From a checkpoint of a small mixture-of-experts model trained on Wikipedia.
Size: vocabulary 32000, 142M parameters.
Experts: 240 tanh GELU neurons an expert, 2 picks a token, a sigmoid router.
Training: 721M tokens, 2752 steps.
Below are experts of layer 4 (counted from 0) of a mixture-of-experts language model. Rows are named router (the router's row for the expert), up (a neuron's input weights, with its number), down (a neuron's output weights, with its number) and show model dimensions 128-191. Each number is 200 + 40 x the weight over its row's rms, rounded and kept within 0 to 999.
Before each expert's rows: "mostly gets" lists some tokens that are sent to it at least half of the time. This comes from a sample of Wikipedia text that the model never trained on.

# expert 59
mostly gets: "\".", ").", ".\"", " 2010.", " 2012.", " 2019."
router,157,165,194,161,238,183,221,200,169,230,226,232,191,192,259,152,155,292,207,208,215,158,183,257,150,157,215,194,217,273,255,210,217,194,142,213,250,145,175,184,177,156,154,190,204,233,267,161,271,156,207,212,191,225,223,213,227,212,195,232,169,193,185,263
up0,164,170,235,185,198,159,151,215,195,199,222,234,263,232,167,214,174,157,153,269,197,250,250,284,272,157,174,211,234,200,102,215,253,241,217,203,161,170,222,188,223,159,208,226,238,196,232,106,131,195,157,169,101,237,137,121,210,180,232,233,151,162,130,217
down0,223,128,213,216,162,199,216,183,227,129,230,223,242,91,204,206,226,253,209,205,230,145,223,130,119,228,204,198,142,206,274,178,186,234,247,178,217,208,224,240,218,189,206,257,271,168,166,255,183,166,203,255,147,191,150,232,187,183,214,239,187,188,146,206
up1,185,193,231,320,191,216,184,172,186,195,203,276,136,210,175,214,204,226,220,188,262,184,255,173,232,234,121,258,193,186,198,170,152,181,159,203,193,261,237,224,191,238,178,204,233,197,268,195,202,240,136,187,231,164,257,134,161,153,164,216,285,305,217,271
down1,253,155,195,174,210,103,115,150,216,154,178,242,214,172,184,163,218,160,190,166,213,235,190,201,215,264,257,207,210,222,168,177,216,122,213,205,176,142,187,196,174,199,202,207,168,208,244,188,225,175,195,134,185,205,183,161,190,234,241,205,175,182,223,134
up2,188,251,122,220,209,253,250,204,186,178,231,257,206,200,245,243,204,186,122,202,242,142,178,163,248,259,227,167,226,232,225,103,126,192,244,110,234,157,224,207,172,156,104,202,188,253,222,236,224,232,160,176,248,143,231,231,227,201,237,196,144,138,286,165
down2,171,138,244,199,141,117,153,152,113,198,164,163,230,233,264,176,243,249,277,152,107,196,213,213,268,199,164,224,178,169,234,260,235,196,200,215,217,173,241,88,180,203,212,258,190,155,203,185,198,180,207,164,173,245,199,154,121,188,198,254,253,228,179,225
up3,89,187,229,227,223,172,248,239,147,255,237,159,244,196,191,184,166,143,209,230,183,189,211,183,145,181,222,228,234,197,199,230,190,193,191,169,180,243,188,163,185,246,181,220,193,150,215,155,232,91,237,152,169,252,203,154,177,195,181,152,179,195,210,210
down3,252,206,220,162,227,207,116,223,242,155,193,118,156,137,180,190,277,149,179,274,204,244,199,149,203,210,184,215,204,160,187,237,198,163,192,239,216,197,188,192,236,233,200,170,191,181,190,196,256,209,241,218,117,189,185,239,169,198,197,210,184,276,204,214
up4,112,164,189,224,176,190,181,229,175,213,148,186,155,269,176,195,90,152,206,245,171,194,185,310,156,194,226,135,199,181,189,196,174,291,230,265,144,215,186,226,207,168,245,179,176,202,242,169,234,119,242,226,162,237,176,190,185,231,178,161,175,163,240,304
down4,280,182,149,159,177,177,167,217,217,142,247,196,224,157,178,197,220,273,220,125,188,199,163,208,207,207,223,245,149,183,235,211,175,110,223,156,260,192,230,235,244,186,188,221,258,205,149,232,157,278,74,151,210,135,206,240,201,228,299,245,226,212,209,166
up5,200,193,210,209,176,270,227,248,199,201,109,224,218,179,209,175,184,162,213,236,97,170,196,230,215,188,189,195,207,169,227,182,246,186,198,168,228,223,155,162,214,129,239,256,246,180,216,139,186,199,166,192,201,222,256,157,175,125,199,247,280,173,229,197
down5,208,222,163,249,242,250,148,194,259,225,156,167,202,219,191,233,151,163,246,278,208,288,241,228,185,272,195,224,197,323,215,187,189,210,196,289,188,218,217,193,232,204,202,139,175,227,152,192,242,167,222,236,277,203,199,168,188,196,222,206,218,188,162,214
up6,221,239,168,217,221,147,183,204,248,170,248,216,122,167,219,179,181,239,201,246,204,193,212,171,218,230,245,252,126,201,141,181,205,272,271,183,230,193,213,197,252,173,212,170,151,179,277,182,222,204,143,183,201,181,215,243,182,199,177,243,236,228,213,266
down6,221,180,233,167,270,254,215,202,252,188,201,221,92,158,235,278,180,252,219,72,193,177,217,266,208,190,188,211,200,271,178,221,225,250,179,238,160,192,182,282,195,138,257,244,174,165,204,208,238,160,273,183,246,259,215,264,196,177,226,270,135,210,249,210
up7,178,266,195,210,199,201,145,186,221,153,240,194,267,109,224,192,171,169,185,202,276,252,194,211,222,253,258,264,185,184,233,174,236,217,184,190,163,271,187,182,191,165,234,174,188,185,277,220,178,185,258,225,186,244,159,227,221,196,138,159,115,220,249,138
down7,144,232,290,195,180,174,286,279,211,196,122,142,166,240,180,120,236,243,220,226,164,180,212,224,208,156,187,151,229,199,126,127,106,176,250,193,215,243,169,281,189,227,249,238,258,247,202,223,237,135,174,174,142,181,259,249,187,149,150,199,215,230,197,227

# expert 65
mostly gets: " three", " five", " four", " six", " eight", " few"
router,181,244,211,235,236,213,181,228,215,228,227,178,269,175,220,186,177,170,187,186,234,163,207,154,137,182,228,162,231,277,118,254,85,223,190,169,232,233,198,191,138,238,151,147,135,199,199,169,226,200,118,152,203,180,166,217,156,140,225,169,180,190,245,207
up0,227,229,210,174,199,292,198,242,279,112,218,212,299,230,270,145,227,123,223,199,166,205,168,141,266,160,206,144,304,200,254,255,144,206,168,158,282,154,172,226,196,257,214,235,166,254,183,169,191,237,206,191,177,212,188,256,191,117,116,117,215,192,117,149
down0,213,241,196,172,226,257,253,128,271,206,189,176,188,174,223,252,203,204,166,190,185,162,117,214,198,158,198,185,180,176,252,209,293,253,210,168,220,161,224,223,212,227,193,171,198,234,197,195,201,245,131,243,167,165,226,163,207,241,220,224,161,265,191,268
up1,233,217,154,238,214,153,149,203,203,259,144,209,201,141,277,202,162,185,233,174,220,190,189,158,181,219,144,191,218,174,207,240,230,149,197,188,218,204,209,205,239,187,227,182,157,273,215,181,168,149,186,156,123,224,221,245,231,232,253,209,247,174,161,278
down1,158,192,203,209,133,165,172,242,196,133,263,266,222,181,192,202,222,132,256,118,282,152,207,137,172,174,174,154,162,233,188,180,190,193,206,232,278,191,181,184,218,244,246,294,168,221,175,211,261,304,113,274,206,180,158,169,153,197,203,158,278,172,208,178
up2,206,221,207,212,215,215,273,251,227,170,237,146,240,164,196,175,222,154,264,195,175,206,170,185,179,262,178,49,109,237,205,191,161,221,213,296,214,164,121,315,173,227,246,216,248,168,263,117,206,170,236,232,104,196,177,184,224,218,196,147,232,193,133,218
down2,254,213,182,212,206,184,165,141,218,216,209,197,157,217,190,177,127,271,201,212,197,248,246,206,172,231,310,232,214,215,196,236,209,145,209,167,221,221,242,187,285,267,196,196,96,170,211,221,202,257,219,180,163,193,266,197,285,194,202,214,210,224,169,181
up3,153,270,223,147,167,171,290,159,212,112,265,157,180,210,173,166,121,246,193,210,227,220,186,126,177,190,161,241,169,196,185,152,305,138,153,192,289,172,200,159,211,104,215,258,241,209,192,239,192,151,109,190,165,287,183,212,227,194,238,148,212,113,218,191
down3,180,118,161,234,208,225,195,180,242,213,199,215,284,247,236,188,199,190,160,256,171,188,221,155,240,272,172,200,230,187,209,321,206,260,132,228,148,154,237,201,242,267,215,212,225,164,215,205,190,204,225,154,187,161,245,231,167,176,268,214,187,205,241,249
up4,243,219,193,176,236,97,245,247,227,201,196,210,220,172,198,119,196,171,196,201,139,208,184,158,187,189,208,195,156,227,171,155,245,186,172,159,199,169,131,206,133,268,180,186,171,95,202,142,230,118,161,196,205,166,213,245,149,186,183,161,195,132,183,248
down4,221,228,205,240,199,190,201,267,233,171,71,210,289,259,230,174,183,208,188,143,220,171,192,185,235,234,211,213,175,234,220,217,167,170,175,206,215,156,265,228,152,240,187,170,232,133,234,281,232,268,196,218,167,179,249,195,209,257,134,166,221,222,142,223
up5,203,191,232,217,192,222,179,232,156,135,208,157,260,155,249,175,122,53,226,193,275,87,163,140,223,247,233,181,237,183,185,225,253,198,231,209,243,239,252,261,138,196,138,207,259,218,177,223,231,158,213,112,173,142,194,231,219,158,226,155,275,205,101,199
down5,242,284,221,181,212,179,203,295,257,198,222,145,263,188,177,168,237,174,125,274,175,260,241,182,160,199,139,221,194,267,229,174,158,237,210,142,205,129,149,126,164,139,199,208,227,194,160,175,226,187,184,216,250,249,135,195,182,160,185,168,198,154,182,262
up6,223,195,245,159,202,161,272,144,166,187,153,222,188,205,172,176,274,285,150,211,226,191,131,140,169,257,222,189,229,226,173,204,277,285,236,173,247,248,166,242,236,227,212,245,160,238,237,146,246,248,155,203,244,263,196,204,193,117,140,214,252,194,165,195
down6,232,246,207,214,212,209,134,265,214,197,279,213,93,170,284,229,219,194,235,152,203,222,235,159,195,208,181,173,205,233,173,207,158,158,190,203,117,283,139,197,228,231,203,247,202,171,155,161,182,297,257,181,149,183,208,219,203,256,195,158,223,240,160,143
up7,151,183,189,283,199,188,172,179,171,166,161,268,182,174,165,183,195,144,198,141,174,226,187,209,200,175,173,135,202,233,130,148,228,293,224,192,217,219,190,253,171,209,200,114,170,160,195,151,238,178,198,157,134,238,216,177,242,204,204,238,282,186,203,256
down7,244,193,229,212,185,222,180,190,254,203,201,163,201,202,118,203,211,143,129,269,180,272,269,196,202,218,177,166,251,165,194,205,264,172,158,121,262,156,156,206,140,148,263,270,202,278,121,254,216,182,133,194,210,238,192,191,229,126,164,227,233,177,199,267

# expert 86
mostly gets: " and", " &", " but", " or", " nor", " et"
router,191,236,162,217,201,146,185,223,179,207,196,279,205,171,234,163,194,178,148,170,192,192,160,205,156,138,200,175,195,246,246,221,203,209,226,235,243,132,206,191,211,230,150,172,234,199,204,196,187,230,200,167,213,193,250,241,167,200,244,163,263,188,240,244
up0,182,181,192,252,177,232,188,200,140,287,200,202,157,206,232,189,167,195,222,209,163,170,235,190,161,214,206,188,117,185,195,244,249,216,149,197,138,150,181,228,196,128,166,163,207,157,153,205,192,189,155,226,192,204,201,179,133,229,79,214,208,141,171,231
down0,204,234,147,158,140,184,202,180,174,238,234,164,211,179,233,256,173,186,215,296,267,123,203,173,191,232,195,219,215,219,225,215,192,221,238,234,164,243,204,236,255,281,187,186,253,241,283,165,208,238,177,224,131,179,194,180,86,166,206,122,198,197,124,197
up1,263,166,123,203,197,161,218,223,243,281,232,186,226,225,132,304,249,214,266,248,241,218,175,140,193,170,178,194,212,206,221,238,282,229,163,237,250,245,176,272,258,168,207,156,258,268,202,120,149,196,133,208,156,214,168,121,266,175,164,227,248,176,154,156
down1,187,186,192,166,157,186,143,156,198,165,212,181,208,264,233,158,130,145,130,144,200,233,216,191,147,110,163,226,256,260,257,143,177,242,166,309,237,182,162,187,109,241,206,248,193,172,220,263,185,226,269,199,279,233,251,226,191,188,182,197,171,144,161,202
up2,250,91,252,173,265,273,161,225,174,228,196,250,172,196,191,190,214,196,209,176,193,188,214,266,217,181,211,131,246,188,181,233,190,246,142,184,248,141,224,102,177,174,145,199,223,254,186,132,202,162,142,241,181,192,316,162,156,245,185,270,210,195,191,198
down2,141,171,254,211,264,234,193,204,138,249,183,233,230,162,207,169,222,241,197,288,208,195,192,276,217,209,231,195,199,229,213,129,206,160,166,155,174,181,205,226,171,209,186,202,237,143,235,169,183,154,216,168,181,188,158,234,142,203,214,175,149,189,114,138
up3,216,194,212,224,193,234,232,270,213,252,240,159,227,233,211,152,214,165,263,131,184,216,213,168,223,128,241,246,228,181,200,178,221,146,186,213,161,161,295,185,121,133,170,166,180,267,184,190,111,185,165,167,204,196,228,126,147,233,194,148,143,231,181,161
down3,178,166,184,238,171,253,225,221,155,137,209,227,186,215,160,172,214,244,121,175,269,288,203,226,133,202,223,167,286,281,225,147,221,238,200,224,217,229,306,228,218,199,190,154,149,181,182,256,287,119,239,198,212,190,246,169,185,190,211,236,208,263,115,204
up4,220,203,150,144,194,179,190,261,223,257,186,217,202,199,220,190,242,240,220,167,219,262,198,151,247,195,123,184,204,250,193,148,87,169,152,169,208,187,253,209,157,167,178,237,215,224,159,173,269,101,203,179,193,228,190,303,225,168,184,229,130,202,124,139
down4,196,160,215,229,147,221,275,172,191,237,148,219,157,256,180,220,258,178,164,157,135,226,221,181,139,232,244,188,142,191,171,174,194,174,206,230,256,218,195,233,153,223,223,222,177,133,134,257,106,242,174,212,202,180,167,225,156,208,189,199,190,170,186,201
up5,176,181,135,150,113,176,222,216,227,222,241,263,216,161,209,226,244,170,208,213,200,191,189,168,252,217,240,187,207,276,231,233,202,200,129,181,139,160,185,211,221,163,162,226,249,280,241,181,214,200,263,183,186,174,152,207,217,238,183,264,180,192,229,210
down5,191,196,224,200,190,176,206,135,238,250,203,206,226,239,229,192,221,170,210,170,163,192,166,215,179,191,212,139,180,216,145,137,266,233,151,216,227,196,218,177,189,186,158,219,204,203,204,153,270,176,165,169,145,222,163,255,189,164,166,103,242,264,260,214
up6,188,211,189,176,221,137,166,177,145,140,177,219,197,191,239,165,201,207,199,280,231,234,155,178,225,197,195,171,175,127,196,213,193,219,173,188,268,254,169,185,157,137,202,247,162,158,196,152,238,200,193,199,185,208,237,202,138,215,282,140,226,236,245,229
down6,179,280,221,197,253,216,234,219,200,219,288,127,205,254,205,237,215,133,135,204,208,205,182,165,199,168,200,212,209,272,246,152,190,219,202,171,145,150,221,223,191,233,206,221,205,251,223,160,216,142,231,242,159,231,242,236,151,94,152,237,155,223,223,226
up7,190,211,286,187,228,138,218,159,177,271,160,127,142,279,119,71,124,243,233,196,201,220,232,215,249,199,151,215,187,193,175,162,218,180,165,225,161,195,187,179,175,203,251,130,238,285,208,132,295,226,182,210,142,214,200,102,205,261,243,232,172,218,246,228
down7,222,133,140,169,180,211,253,186,207,213,209,178,205,180,174,224,275,203,162,193,238,160,191,269,163,173,252,151,222,204,234,170,252,235,225,239,189,158,134,248,214,126,205,178,205,166,187,233,152,156,228,166,242,276,218,183,227,178,196,231,170,164,204,225

# expert 54
mostly gets: "G", "P", "W", "D", "S", "M"
router,168,184,133,193,243,200,184,240,215,234,229,159,220,191,185,128,149,321,110,226,257,188,214,140,154,196,186,175,204,247,114,210,122,204,222,187,270,129,182,246,184,218,208,168,182,206,218,125,192,160,150,182,219,197,241,139,199,220,144,197,235,173,238,219
up0,135,161,150,215,152,174,148,165,160,213,222,183,193,183,236,205,122,218,208,170,169,242,165,200,186,207,131,232,181,242,164,206,159,151,187,192,227,244,232,211,125,237,160,229,199,219,165,208,197,222,206,266,195,280,196,172,178,207,156,218,297,148,277,216
down0,201,242,196,238,205,201,171,188,295,146,208,237,178,162,204,221,153,202,187,197,222,242,204,185,163,176,202,205,168,196,182,168,211,224,270,191,252,167,185,231,185,228,255,202,185,237,162,279,207,201,231,244,196,112,155,181,199,217,166,259,145,187,232,146
up1,224,246,165,198,222,234,185,185,189,202,184,160,187,216,211,243,178,231,193,155,208,203,208,249,184,190,248,238,191,195,225,224,254,243,256,233,199,132,221,125,160,180,87,220,110,183,221,147,186,195,301,156,205,161,226,215,165,86,172,185,213,178,176,211
down1,134,219,223,225,264,143,163,137,275,147,191,215,191,141,298,191,247,218,159,180,181,183,238,156,187,248,192,204,299,176,152,91,146,245,120,215,206,222,176,208,234,140,146,177,198,205,199,140,242,211,165,187,185,209,223,254,163,187,158,162,205,206,125,216
up2,120,189,157,199,216,240,201,181,236,190,262,215,232,219,151,266,165,194,214,241,212,216,195,187,224,213,258,252,151,186,194,286,197,205,201,238,233,172,163,162,198,209,127,122,87,206,143,241,201,195,186,183,163,150,205,189,138,227,215,192,187,179,251,223
down2,141,199,130,198,234,185,184,131,170,196,139,256,198,140,174,157,265,182,239,197,263,180,192,208,222,204,197,206,238,214,168,106,177,203,209,206,206,177,203,243,199,186,230,299,161,264,197,236,263,161,223,273,221,251,185,201,221,248,222,158,195,148,190,225
up3,199,197,193,171,194,171,226,201,217,198,187,71,146,224,151,194,182,134,247,184,228,138,122,165,148,263,214,137,286,212,164,228,195,175,177,236,201,114,167,218,145,252,257,152,227,217,234,186,191,185,186,166,193,183,154,193,232,185,197,157,189,157,245,230
down3,213,156,208,284,180,271,248,258,102,145,190,294,256,175,224,190,165,251,188,279,185,229,170,164,222,170,203,245,185,163,141,231,110,188,177,260,178,171,202,213,190,201,173,150,181,210,258,164,201,158,197,190,147,213,219,200,193,167,265,214,161,164,144,178
up4,166,159,192,244,181,214,174,232,164,197,193,227,115,181,212,166,117,241,175,173,200,154,188,204,233,251,148,230,203,180,156,211,115,216,166,150,125,212,137,227,143,234,230,189,229,238,231,223,136,174,209,214,213,149,187,150,174,232,227,247,229,145,130,180
down4,173,183,164,189,113,254,209,242,208,209,154,214,183,260,203,232,237,167,179,204,222,225,180,175,306,230,191,216,239,208,199,188,183,221,192,226,218,136,227,214,168,213,226,326,230,209,189,198,272,197,216,214,104,188,159,110,127,209,121,224,138,241,191,87
up5,142,225,209,179,258,142,170,217,200,232,270,163,265,177,229,199,98,219,194,253,269,215,242,275,230,132,205,216,212,206,157,237,215,181,188,153,204,187,268,167,188,136,148,163,221,207,263,180,212,260,199,193,279,211,246,181,240,167,217,251,134,222,207,220
down5,213,133,178,218,124,211,219,225,244,172,147,218,275,154,261,164,209,158,148,206,111,186,175,263,203,254,210,150,205,148,261,239,268,213,131,181,222,221,218,181,206,162,249,199,293,136,225,202,205,179,184,250,240,196,173,161,171,235,202,187,245,197,166,290
up6,121,203,186,200,191,219,202,257,147,243,210,241,164,217,187,267,224,242,192,192,102,211,188,170,152,202,155,209,188,165,218,246,233,211,192,185,176,268,138,184,183,245,185,125,171,226,172,273,177,206,240,225,290,208,215,180,149,203,137,194,200,191,161,217
down6,223,167,161,229,201,145,172,224,197,316,258,159,199,177,209,216,263,264,165,243,138,233,177,157,190,216,195,229,190,179,245,187,169,267,199,152,192,159,225,211,218,254,195,151,273,212,208,203,260,183,163,168,229,166,233,164,248,139,208,143,249,201,187,198
up7,198,90,166,221,220,126,170,133,104,127,181,259,164,251,208,175,165,151,180,247,170,198,184,151,187,167,190,182,303,199,216,166,202,242,129,234,266,239,176,148,154,224,147,196,200,302,214,264,274,217,227,231,275,278,179,291,242,190,209,153,221,185,199,175
down7,300,214,149,193,145,224,158,208,152,205,180,185,245,226,234,168,216,204,211,202,206,177,185,229,214,199,174,234,189,229,266,241,207,224,228,189,144,157,154,221,216,203,172,263,228,155,172,182,214,262,186,196,168,253,191,238,220,200,211,137,225,246,139,263

# expert 9
mostly gets: " which", " when", " where", " while", " because", " if"
router,196,168,186,217,204,178,247,192,193,246,222,237,160,128,182,192,156,204,172,202,184,185,223,138,209,204,205,200,205,228,249,208,199,183,240,221,224,134,163,314,219,215,188,142,187,215,192,179,199,224,249,178,198,244,229,227,197,144,210,135,203,198,147,260
up0,151,179,217,146,228,222,181,226,187,125,285,238,203,169,206,157,179,218,144,196,201,200,211,179,191,178,229,187,213,223,294,246,156,127,175,281,218,217,213,299,138,277,185,139,240,227,161,193,245,141,253,125,195,195,194,210,263,254,265,241,203,296,180,174
down0,172,252,223,313,167,175,183,215,179,291,231,146,228,176,213,242,219,247,238,191,141,202,194,244,193,161,208,233,181,165,119,202,143,125,209,205,204,214,142,139,190,167,201,148,271,202,210,132,211,187,193,162,230,286,212,203,201,258,208,153,219,185,212,176
up1,237,184,204,345,197,194,137,176,240,273,130,156,183,205,157,143,268,200,258,210,169,184,283,231,238,191,251,159,196,133,220,171,235,159,239,167,257,186,211,180,220,131,217,197,185,193,214,162,241,246,221,237,179,164,262,183,235,225,183,186,175,101,229,183
down1,195,141,234,152,168,189,96,251,137,184,216,248,214,133,190,170,212,240,171,226,133,225,169,168,224,190,184,285,219,162,222,241,254,200,231,157,213,249,167,179,164,260,239,214,221,204,224,195,146,182,152,133,243,211,213,230,188,223,134,180,238,242,198,139
up2,182,213,222,224,187,224,178,229,186,180,163,250,214,174,248,172,158,156,233,202,225,254,208,163,138,244,129,120,224,226,258,164,194,146,162,161,207,253,147,161,247,211,252,205,154,219,183,221,212,237,254,241,158,209,133,219,213,185,238,224,237,183,236,187
down2,213,191,151,267,173,235,135,150,142,268,171,205,188,226,170,180,250,161,203,143,170,200,205,233,205,303,181,231,162,189,177,210,187,257,146,201,259,191,240,267,167,183,154,197,146,214,204,221,223,256,162,201,189,111,211,285,232,145,216,171,204,156,163,181
up3,206,260,277,134,146,192,178,189,214,211,280,130,161,204,267,260,185,214,249,220,188,251,154,203,174,205,174,207,209,198,143,170,136,152,184,197,203,224,249,167,168,188,228,174,150,123,113,191,249,176,223,168,186,223,222,207,263,209,262,169,223,212,171,177
down3,162,157,182,281,246,210,269,204,194,131,141,273,234,179,146,165,148,216,115,188,165,200,208,172,169,143,229,241,200,216,217,167,145,150,186,224,212,122,234,229,194,226,251,199,257,227,197,291,192,231,203,238,261,204,195,133,202,152,185,174,256,227,210,221
up4,187,258,201,188,191,220,142,182,128,133,198,181,271,197,215,120,152,191,200,198,171,176,240,175,247,213,228,170,204,220,293,304,136,161,172,159,156,194,195,235,171,212,181,188,141,275,230,176,210,174,210,153,149,175,214,242,140,149,177,208,298,137,156,177
down4,167,212,237,161,126,171,212,282,172,160,202,176,239,162,193,261,212,185,178,285,172,271,205,199,166,155,239,225,204,190,152,261,188,188,193,269,159,266,141,192,228,168,208,244,231,190,246,157,228,224,227,192,179,197,264,165,213,227,287,192,177,174,220,191
up5,270,217,244,234,240,238,161,212,143,172,223,212,178,224,139,155,144,163,203,169,195,221,155,151,206,255,126,247,199,215,264,139,156,253,182,245,160,221,177,162,166,288,127,226,198,225,147,263,206,143,267,230,224,206,202,176,162,190,207,152,249,126,176,255
down5,165,261,153,190,175,138,208,260,247,220,210,186,166,213,184,179,294,205,150,231,185,242,199,224,205,142,149,229,213,206,262,163,222,257,174,197,181,216,229,163,204,180,233,198,162,169,206,204,240,172,227,271,183,259,195,191,225,175,220,240,253,167,257,244
up6,233,193,206,225,157,223,165,206,203,265,147,168,174,192,226,196,161,147,192,179,262,199,145,185,191,222,208,202,192,175,193,218,181,227,156,298,128,168,155,220,189,224,202,122,192,151,172,236,169,171,173,177,148,188,187,151,131,88,169,217,162,229,240,162
down6,193,184,166,175,270,135,223,104,188,184,164,230,210,206,228,174,151,151,161,207,217,172,236,235,172,246,207,292,226,179,175,175,284,200,235,200,186,180,235,169,291,191,188,198,220,241,200,213,213,173,188,285,196,223,217,234,145,315,210,206,240,226,173,263
up7,147,142,102,250,209,156,273,158,214,214,140,201,284,187,172,174,181,197,176,246,171,209,232,160,265,177,181,234,187,169,205,200,215,173,190,106,185,141,195,133,162,84,210,196,191,134,279,235,223,247,241,211,179,223,161,230,138,161,247,202,156,239,175,224
down7,255,216,201,97,219,209,230,192,205,168,183,179,237,217,193,219,201,190,220,169,239,200,261,159,178,170,202,139,152,236,250,191,214,219,225,289,159,197,237,195,257,216,236,165,219,245,242,164,258,143,212,175,182,149,187,227,191,228,193,207,169,150,245,228

# expert 32
mostly gets: "),", " 6–4,", "\",", ","
router,207,246,139,170,186,205,231,213,264,313,254,133,266,229,188,193,201,159,212,153,231,185,234,251,180,152,247,213,118,228,146,221,219,206,201,229,208,98,167,281,116,266,217,206,227,241,168,172,171,217,165,211,225,293,221,199,162,184,184,157,228,116,244,214
up0,225,182,196,206,266,227,200,169,173,204,150,204,264,249,175,169,176,163,209,150,220,243,206,164,184,150,230,179,200,156,255,268,247,225,148,211,192,185,190,217,172,214,231,163,243,184,247,96,229,173,197,189,215,221,211,269,209,187,94,211,225,194,189,214
down0,291,231,179,232,178,229,161,146,166,245,174,173,177,246,193,220,188,220,225,228,195,182,206,280,187,243,205,163,234,214,221,185,236,167,225,177,226,200,217,199,213,165,170,129,197,213,220,206,149,166,248,233,191,261,200,166,225,227,218,176,213,233,119,218
up1,250,182,186,220,188,194,236,161,189,218,237,188,242,172,173,226,213,215,170,193,199,171,229,155,164,178,184,117,210,151,197,254,197,233,158,199,256,39,252,215,268,177,205,181,166,238,234,191,205,286,213,228,179,194,119,246,143,214,212,190,183,146,223,218
down1,291,211,217,197,270,218,196,231,150,251,209,221,209,197,185,152,163,210,225,190,223,124,219,176,256,206,210,174,254,142,218,130,163,256,260,212,172,244,213,166,200,145,172,154,180,245,316,190,244,254,229,212,174,167,142,182,199,125,211,190,211,278,185,187
up2,202,138,135,184,176,237,224,243,171,213,210,253,159,229,163,175,181,151,208,269,171,195,92,254,177,159,180,178,169,210,151,256,218,188,188,155,230,201,248,270,173,198,210,92,274,264,173,202,151,191,207,268,193,207,235,149,164,244,181,255,234,218,213,203
down2,219,170,142,138,152,205,219,207,239,273,185,195,174,200,111,266,225,202,199,199,171,162,251,174,228,162,192,224,195,178,220,216,162,182,204,205,172,177,259,193,158,230,132,253,137,166,115,143,181,237,226,159,191,241,195,150,254,143,231,233,170,211,230,168
up3,179,202,76,187,195,131,321,170,228,263,242,210,184,195,169,170,216,217,286,161,202,180,187,207,220,117,185,138,205,181,249,204,87,250,224,200,222,182,163,241,273,166,151,185,256,219,211,174,185,193,119,184,183,200,234,164,149,162,215,239,184,151,227,237
down3,216,175,242,263,267,193,147,182,234,165,171,219,197,215,211,184,241,221,138,161,262,198,249,182,202,211,226,161,225,203,151,173,207,181,177,142,240,112,268,187,184,163,242,210,144,250,242,147,242,212,187,233,197,294,258,178,220,255,177,254,188,175,238,242
up4,212,198,230,248,218,237,206,226,247,177,174,191,228,252,161,277,199,251,196,193,175,242,223,168,222,182,184,264,202,274,201,196,181,241,181,271,231,126,125,200,228,282,175,115,268,105,196,245,248,221,257,243,245,210,194,201,170,220,232,183,241,128,184,214
down4,174,176,252,125,218,169,159,170,215,184,233,159,165,295,255,164,226,161,172,184,163,209,238,222,244,233,204,151,249,168,159,182,156,213,229,250,208,183,164,210,197,205,252,237,192,259,314,202,213,163,141,208,202,163,225,218,280,153,202,192,256,232,220,187
up5,204,263,155,156,181,176,190,191,230,226,273,227,211,189,221,263,208,161,231,257,226,174,194,206,103,277,217,189,159,237,124,177,162,212,221,264,177,165,162,235,100,242,205,144,174,187,155,163,206,254,279,135,201,160,222,279,175,230,250,177,306,162,157,171
down5,222,217,193,117,124,180,189,189,238,259,159,174,201,231,242,148,193,186,200,210,99,235,213,128,240,271,222,172,195,252,114,178,218,212,148,210,250,163,206,160,212,185,249,197,213,221,146,181,214,208,122,228,180,157,184,127,146,186,203,304,155,191,257,204
up6,186,128,191,223,229,223,216,245,212,165,233,134,221,221,183,178,193,257,153,112,224,189,175,155,271,141,184,279,188,113,163,216,154,173,156,235,167,198,230,200,210,158,142,163,255,184,214,280,156,167,217,183,201,237,193,276,168,248,176,192,246,197,189,183
down6,155,235,272,221,243,195,243,220,187,150,176,242,143,181,282,239,169,218,226,188,211,308,240,222,210,263,190,118,252,208,163,147,154,268,227,197,240,214,90,191,199,179,160,166,211,223,184,216,190,231,198,201,234,233,240,182,193,154,215,172,181,211,292,208
up7,136,210,189,184,170,234,181,165,164,166,188,214,193,287,194,166,190,268,169,173,171,273,197,256,175,229,228,184,166,242,143,164,162,250,206,249,233,197,166,157,185,271,191,190,154,228,136,215,208,199,151,156,159,262,207,243,207,162,220,168,160,183,209,183
down7,245,162,192,153,172,179,174,173,190,162,290,221,139,146,187,268,217,290,180,222,251,134,280,182,190,225,200,226,259,181,207,173,246,228,138,265,194,200,193,203,174,187,198,271,265,126,258,189,176,175,228,244,187,146,242,185,234,169,253,202,215,183,165,186